Below are experts of layer 7 (counted from 0) of a mixture-of-experts language model. Rows are named router (the router's row for the expert), gate (a neuron's input weights, with its number), up (a neuron's input weights, with its number), down (a neuron's output weights, with its number) and show model dimensions 0-159. Each number is 128 + 24 x the weight over its row's rms, rounded and kept within 0 to 255. Numbers have three digits each.
Before each expert's rows: "comes after" lists some tokens at least twice as common just before its tokens as in all text. This comes from a sample of Wikipedia text that the model never trained on. Tokens count by the router's weight.

# expert 117
comes after: ". ", ", ", "\n\n", "of ", "the ", "The "
router:101131101096136134115139125151123158127124120115163162112142121131105170166088099147121127144137169128164107096156127132143153112122121084158143086077113138071121125137079155131176083154149134136139100119131111123127101125139178109066142141143119128065147118115101122153166158136144106103091141129132137133126132126099156144156108147101099117133096120136124133148104083160182140123097131146122140109161143104147130162127118101114157097132118106127133093139128187100151103119128092
gate0:129109128108096161134137036154101117138104101158157122126136101113120131123116105100158121147128121098155114163134165141137124129138133115114127084129077158179114122157124168141109110139135119087151120123167135132131113180134104132114123142140149116102148135154134146138122165097131124130170176106145157170091102137124123142165052159109189111160136132146123115139130124093165153122140116129120113129115126098122136137108096162137130150110116095125133172108131167119142142181137110
up0:147122153125110143170119076106148150190150102165135118118163151128113149125113149111135107115094167056117106167096163133165121128104138108123125109139105183146127105150092136147118106130129136104133140120119131141112118195124107142124120142139138122131124125149115108142110140095127126107161162097142117105121129115119126146119076161108138114116110142136123148128113140119165137097091081106110121073133122073155124114107095159142152165112142091113104166123110180132178144135115091
down0:127129110128119149118124076151171125141122161137097137082166140117122143077117116115129118130077166147176073108131140118128158089151137092137153129175147123138061120157136178156092101140125129105137130096105124125130139111148102130144150111109163097132080124090143133126112125113155117122069153117115145135098157114126125145116089097119132148146151095133139090157124078082110116116122107151118150125116116131139114131163145084144139125126068114145146158100118135171130117102126126
gate1:102092079133122150146114121119141170123099120097112152151113091122088147128161116134143120157130172179133114124146166091146129148177141125128117118165137140097146165130131147133105107129111104097137116109138166066112148119145160085115121123136133162123157145124133125162108159104073124134131196083113127145151093105083112125144095120086127181094098091100146108179120113145122135125130121136124107130134122124091127127083116136136134134126137120074106135096124127134102115133103164
up1:120159135142132119151106214106135124113107125162159183120130114108110146103102158130084126138105151143124122092122104173163144126144166148116133106123136136108121138128120145121165154148116090069130150133128125148102139081149114138138107151156153132137145131100154130154152129149117134152156136123137130116169114179153137153106125089091092157157115157073107119126140148140137099136126091104124106154145104089131144123116129115127154119175161133145180155151186146137114175114125102
down1:114104165098146138164079137133105122129129101165105128115142101155205125141154156151134120143110161141136080155111143132097118155140133108126135133159122149134135144110133122103120161199141127120122135132153125162103099123174100082138167139136161106100106138105162097133088143128128133142108121113119126126211142137116142131148126131086118112145131108082171136099077130121148140125122091132110127145131105139116090136140128079156086126149155147104154143138099151106104117129138086
gate2:091115137146161151120108132157130150100098126105124146140122132180133160156110128148125115126114129122109130168122160093105090086079119133133138089141161136115115115098194163132171100143104182138086121109115131133144143136095151137125143104138112127130133122129147087150173127091124081158121107173119149149103139142121111104142131139158109135124080157111095177105130116140175125133117136129115106115128100142133139137111147140155179124099138126139123136140067139148092147166120060
up2:114124149101133131127144131099089182165157090158098125154148128123127141132093121159118156120142106143151141094155092172147151150173062132167103159131176156141132138160140142143143141145117108126120146141097115176133127174125116124112129125098134109139073100160143110138145184128149127147123129083160099149114105074154138165169154142126120144111130124167164152140124127105139139140114092138138151121128091129126129110079155144132113113101130137144094128165140132112143103087109159
down2:093148117069111148125150110127087107148152094134132120085143108101148138134117134131107107168114122110143159119102145144107151155130148164098104118127145124128110143161118120048142115148138146150142121155096109060120150153104099121146121168103115126105130095115121121132127143101114140153113078119127124150086115144148111131127162147145114167131179167109133104124111134136166122129143123117111127135149079086097122138106111115167076128080088127104121094109113151083148152131093157
gate3:099125120120140132163091183141114142150153154092137137143071085133104138124150115137126110115138142146148119154167111096112124101150150099101140105156151158100141098091131120128116096097161111139146135093147143131158142137111097155153145173137104120075138136123103139105089138137130156163125152101118115196064163160175088161119119127106140134132149127159116077150140117135117089112134124105099130139098144086118102148132131149108106177107156114123133123122148139127138160142129090
up3:147145138127130142148149129088139074132101108094118154111102102176138129134083121123183185158123096125115093074072141165143157170127102137109141119114157099150091111136151113139134167154097102128141151152140141174145113131150073065150090120118135156145164121103135144136118100105119159113144133123149127109171143120091127153119111108136150128118156149153150142142135163122106104130135116159106179138128112141153132146129145160136146129133142156117171117129152088112102111152122117
down3:101115150127166198111136116131142143146158123156094116090099098104149134104163142145136117127114122146154162109101147092100079110095096137119121090156111193157119111185116103120120169140133104159140137174127154132120142135167143136135092135117151148135126075125114125136133112123134182123110139098150113137164120129134141171080146148131130140131148131092101095116143119160167135089121132139121146107140086095154125130153191106101130122159137130106143162127110122144121106149126097

# expert 88
comes after: "in ", ", ", "of ", ": ", "| ", "the "
router:101164161123106149161123162131098135131126132115133133129124115102146144158137123125121094122119173164142112127182151165139144153160128154116136132095170164131085142125092150095191097070141124103125134144139166119129128098131116140088128083120164082151092135166173135163160122169124100148086150125130142118095150134147162139157151138124119123157087114112134134161125120142183135120129096139141124114119135141098146144147115144148129090127091145119175141171138135125109169103105109
gate0:121119150113119125175124117142113137184118099144158165146108120114149111063117108142100100165144096145138128145115108159108149142105177132099120168131115093147115122119143101133107134061132154116103141103113139110084151117140137141116146149130110121109109115140114132161152148160115126077096114126165129037078108118117150143109109154149132135130140093182103137134111103126133075172147136150071129144136132104118134147120137144093112128133118139148128103160130143118137143112139085
up0:125089145057208131090147132111131165123086157094089138127122178105079166130095120162132137127122156150141074133159131140155088125143106134138092103122111159114157125126128148148177143151102138139133116127147129128127116096103111106142112131147152139144146108134127137063111117117161112136134130102115113151141121106160095116133144116125113129150136164129143088114108123114101134166124127162155090095140151135168140109165172118155157124143136134142137145120154180129129152166115130
down0:118079099093168110136107163150137145162128137103119135165124131119165110150153122129099130124128151173093112133106140112130138122115142117133105145119146148168105110094115119155124105173141110156120102099101141088082172111121092124131128138121118092153128156134123082156096135135127161134082098105164124164115114179181121108130118147169152121098155157103124144113127152123171125106096098135089130125110153147163124120136127157141155140173142121068131088142140176116126172134143134
gate1:154148182081178143139158123128157149118121096123142158165128123143101080165091142098103083137116111116126077109104164163108128101135166106106155095110143159115133118128173149073123118148126109129134145148104131102173130108138134114156151117131140094112148150134132140106122105117130129171138119157104118118115150139156144106100120131080129121140132132133115124125110109122143154163145098162139115139089117135128119153152124092140162071110122135149175075101113122133202118119146111
up1:128112090195094159188092135139142151125112125184143126079159125164165128095149123080115139150091121124100174147103117132135119097118138123136151137137138125140168144112100118134086182131151149123110121143158146178102150141097109100110119175117134109155141128121159089172107133116146115121117140136135127159172131128120151123129126112140123093073126111107143156124118141150121153106129135130103101117140110113140132117136166148114099147128152136094071174101116128115102136163133168
down1:100122139144080167097122129130089137109159155113120078084112122135156124110135134121138128115061085140095119157162115136134089110135103141108108106094192146146136138082146163096140155161106118111108121142115112094141127089087161138114171180138120107137131123142130169123160078146095142086138139110098105144120133128124134156134106115162118122162130153134088113108131141143153127094150157078145124136143094128084124157115137114132165133143162132099126148104091128131125153107114129
gate2:123164114130096123120144084123120106113115123125162134101083110149125094136155128099139104078164109097133132125159145110142132150146104115136082127128112096155099138140094106111132122086126117093129095132106130103124143105129154162143134087110126104127122179128119110140164116106134130125112148167142103142107084062116111083135166092102164128168112133174152101120121120153116140137110156118118166096096089112159113104144129143116130101081104102168147127116085126129106099151185152
up2:126073109137127138106144075129125158133118076140100116144144160119126172089098171115159140140113137121088123123143136097127103131089147095149117125115171129158170114152166143132129158098127157162159090164127124102078122115139113069120131115074116148161129110148120109096111102138122132082164135124092141149169139088112136125097097122165108146108136110148150150111125137118117146103134127150084150106155107130131123107124141112091145134091134148149138184126086103141133103132128156
down2:155108083134157125133123058094174194133106118159085099125130153106105132106144146106142114143097137084153105128165156119117116127151121147133121099148136105178149113141149123173101121109147156147138125126125155101116161146145138111120139129114171128108136115188102109124139133105134151114155154082117099122121158090112132117088122134131138157139101083124105142148100154147101141158117135119144099157154097156135116105133162093122106161150102133140118115087129138125096105179122176
gate3:168104143112108134146112111107141136159129116072099155056102115087143130122065167091163134139140103128081166149107137107160082141126111111107170158101148115160152123159155133089067129144127182138148158132147116131099135159151084136111126147152119148133123107139129121152142118115148157156109135129126144098128141146106114148144124125130139117151154089102129141119160129130108097131137127088155103145104121104122118116116126114171097114176130127112098124134148186146153122166103125
up3:149122142125137120143056141159130112108121143170135093160114079106153100145107092121117165118190112140108132138123133155108087147146146135154117098099126131136126131068094095117092132128159152111152140152141110145130118166117126151132091099122096136156086147121145130152092120120144138171114145134132152089125108128144099112067127146111086134159140106096157137106140115133152128127085128158134177109155151133075155174132117112123151097140135105112111135143145169114123140148121085
down3:095137165147143164101133163161140153111164114142165113117113166132082137099144137123129148171119129138111085075129146100138094119132141149158113128105123158132136082116147125147115138070177122154124161136136116150125110076127163126149143123128149143113126141162132177135111101080149144143118116109067136136153159149133158129151108101094115112112109101161078161151140111154123109073152151090105132147119103102126120103151167110143134125102102136132107145163141163149125096123136141

# expert 106
comes after: "the ", ": ", "a ", "- ", "\"", "The "
router:114129148121120141106162133094098107056102099141129098125122134125172147135141123186142136138132164144182129141136129125113114128086116136111146103106116121125133138124143158104174143124094112104110141162122137132131108153127119175099161128135125120090135101076162089145157105137177117111117081160137174130141160086152156124135139122135154150156064131114130127121120106125136138120142159146113161169104135126081116133169097119116126135180100100148098129148153095122089100130125105
gate0:169162108134126107138075117108121117115110166142146119126141101124153118114134073100166127140158163160116129116105084129074122141097112120102163162136104139142169140104091118116163118121119141120149134108130142145150103125130177105136095134146090164132131138115137163114167142172153150087126121104121109138127096120145147134141129120145148147145091148142104145125155159136209106137195151134131137103133140100150174113098126143164087122163131118101127131124166112096104100120150108
up0:140129106109147121086096118128108092165084114154110141144119136114160164120126101139184132132090122145126142098082146141111093088106065099147089122116142125131127133136132153092126079104131096137152154110128141147169140114111144108087126129188081120110133073112141119108132111123097151120122114114112147177140147088122146100152122129123137120165090115101118117103114141140152088154166149119088148146094169089103147135130125103112163133112114163153148092120100133145128098137126129
down0:123150088066129167126093118122120104171063116089103073112109151093150126121163106131122125111111141108090118108124105116109106113085129155118143150148107157145121141117138132137116143149153146087137106085145128107122161112124102102113117106122137153139166122164126134129072113152102165124106127138133161147109179159145102064136178122136123162077133130145119149091129153107123171116135170134105132114131118099141160072125114151099129118119111124134167124128112121100105120138120114
gate1:140177162128147159157130112094092128124112124136098139085103123110162089153141081127089152119116113133122165149142119123117147150139108181129119143125126128174180079125107142158137130111144156120161124165099144152120095135159128170090102138168150090140137151110132141158124157125150157160155102088125164135118107073131118161108114119109111100164113154148116132147106113133171156105141145173094151145125122149104111113113104183129123147127107099100082124151134147139137124156139132
up1:151085114130107106175135114153131139089102130102108136127098145107129111166122106173125164114090096113141069112141173131117155136102144131147112156173093167106159105131153094121148125106113102118157107090168116109110178116116146144137142154141188152134160109127110156101120141156106162143134125112115113162125136146127101125153104130143089109156152165087076143087140138117142136150123085114099092131151127139162097120109099147148145137140104131101133145112146084133158132146149111
down1:138131163081148159148094143126153192107142117143125124121150159097131127110141088110132136118174148123124102163113100147128106123154117096132131127146172102131143156125142178123179107094133117095107107129116136110137128112128094122103107121144098123114107101161177113103153112102096163165145150132103137088094106140179141109088139155145157093150081119183126121089143127124108096131086148112150116153115147120166125107111128132095174115138145128106115156171137126107126153090126149
gate2:092138134101071142122129198099131170134126143117109171145132120152117142117100117140107124100124165110101118057136138131113113115116165115101164105135096131128117117136142101113123127125141081125124113152120104150144117107121079162136151118143146143124102170137125161092123115105150130109158111111146149163134126103141137102143131121140129114126151154123161147102125163140100139150133108148127093111124222123137192158110145110103080126111152148128097144138135098134136155074098099
up2:125162138116138124113123160129134153089116103108132120134163093166146166139118135169149109143182129096137159126146133125145126098141153116132129137157152090139119145113110144123157089125147118133132153127163161104117147158126162125151136093110128203175063141117109150145144162113167124104150120124115141123146115136168104114179173163153160102141133106091109147132104125116090124136179114114080137094131114121173118106121164136114081134109158084131096123158114129148151137105123134
down2:135178090127097158147188133128139154124126099151165147119127141124148171109095129156127104164126132139128119167144134119148141145185093129101117093123115149113129146135160133109156134101158076160140122116167126108159152148181096130115124140100101124131114122161136166103103118154131116167087137098094158152105124121093151082155131133107118088120105116117143105147080135193188115130130160137113136134159135123081131139156143147112113159142165162131127096143127120121120132144129136
gate3:169104135132110089131080119130120123122169145112127126123134164120093156154121146085159139148105130113156158124065141117115133105092093147191146130129134130123181103092128124148169132132138134082127123122148129128115077143122089106115154140092154152138113136092140151139136133121145136155171169100159137138123109109161095127112144115171094107128122156112155157163118136158159072120120127129092131117125107134127150122133107128139157108128086062104078148085145121113119139137099127
up3:121169138130106172136143096141154077121136106112118065095103122136108103119166113128133139077117124120095114112179114151149140145171134104121131139156080107130114090162130132114128153088111162142168157129130125097110127155090139098109118158133135102144117106127126104142123118145123152107166094125128108117132086106146128137148162123157139153143142139129123116153116133151128132154136131157156106097153150101110099127110189138125130127165187152106152178159094097124124127068164155
down3:120129113127123095107123184137165118159148158138092164148118116133114098145141110102105125121088091117119152139143110185161106112052133098098090119102120155105099118159115152132083127131132133159144123144113123125127125082135134136101123124127121146185131121151146172152105148135125113106088109141115094121113112128122148151123097134098172159137124124142130063157144151156092105128109144136134132132057116084131115156134100122188157140142126107144150124116124098171119120123151139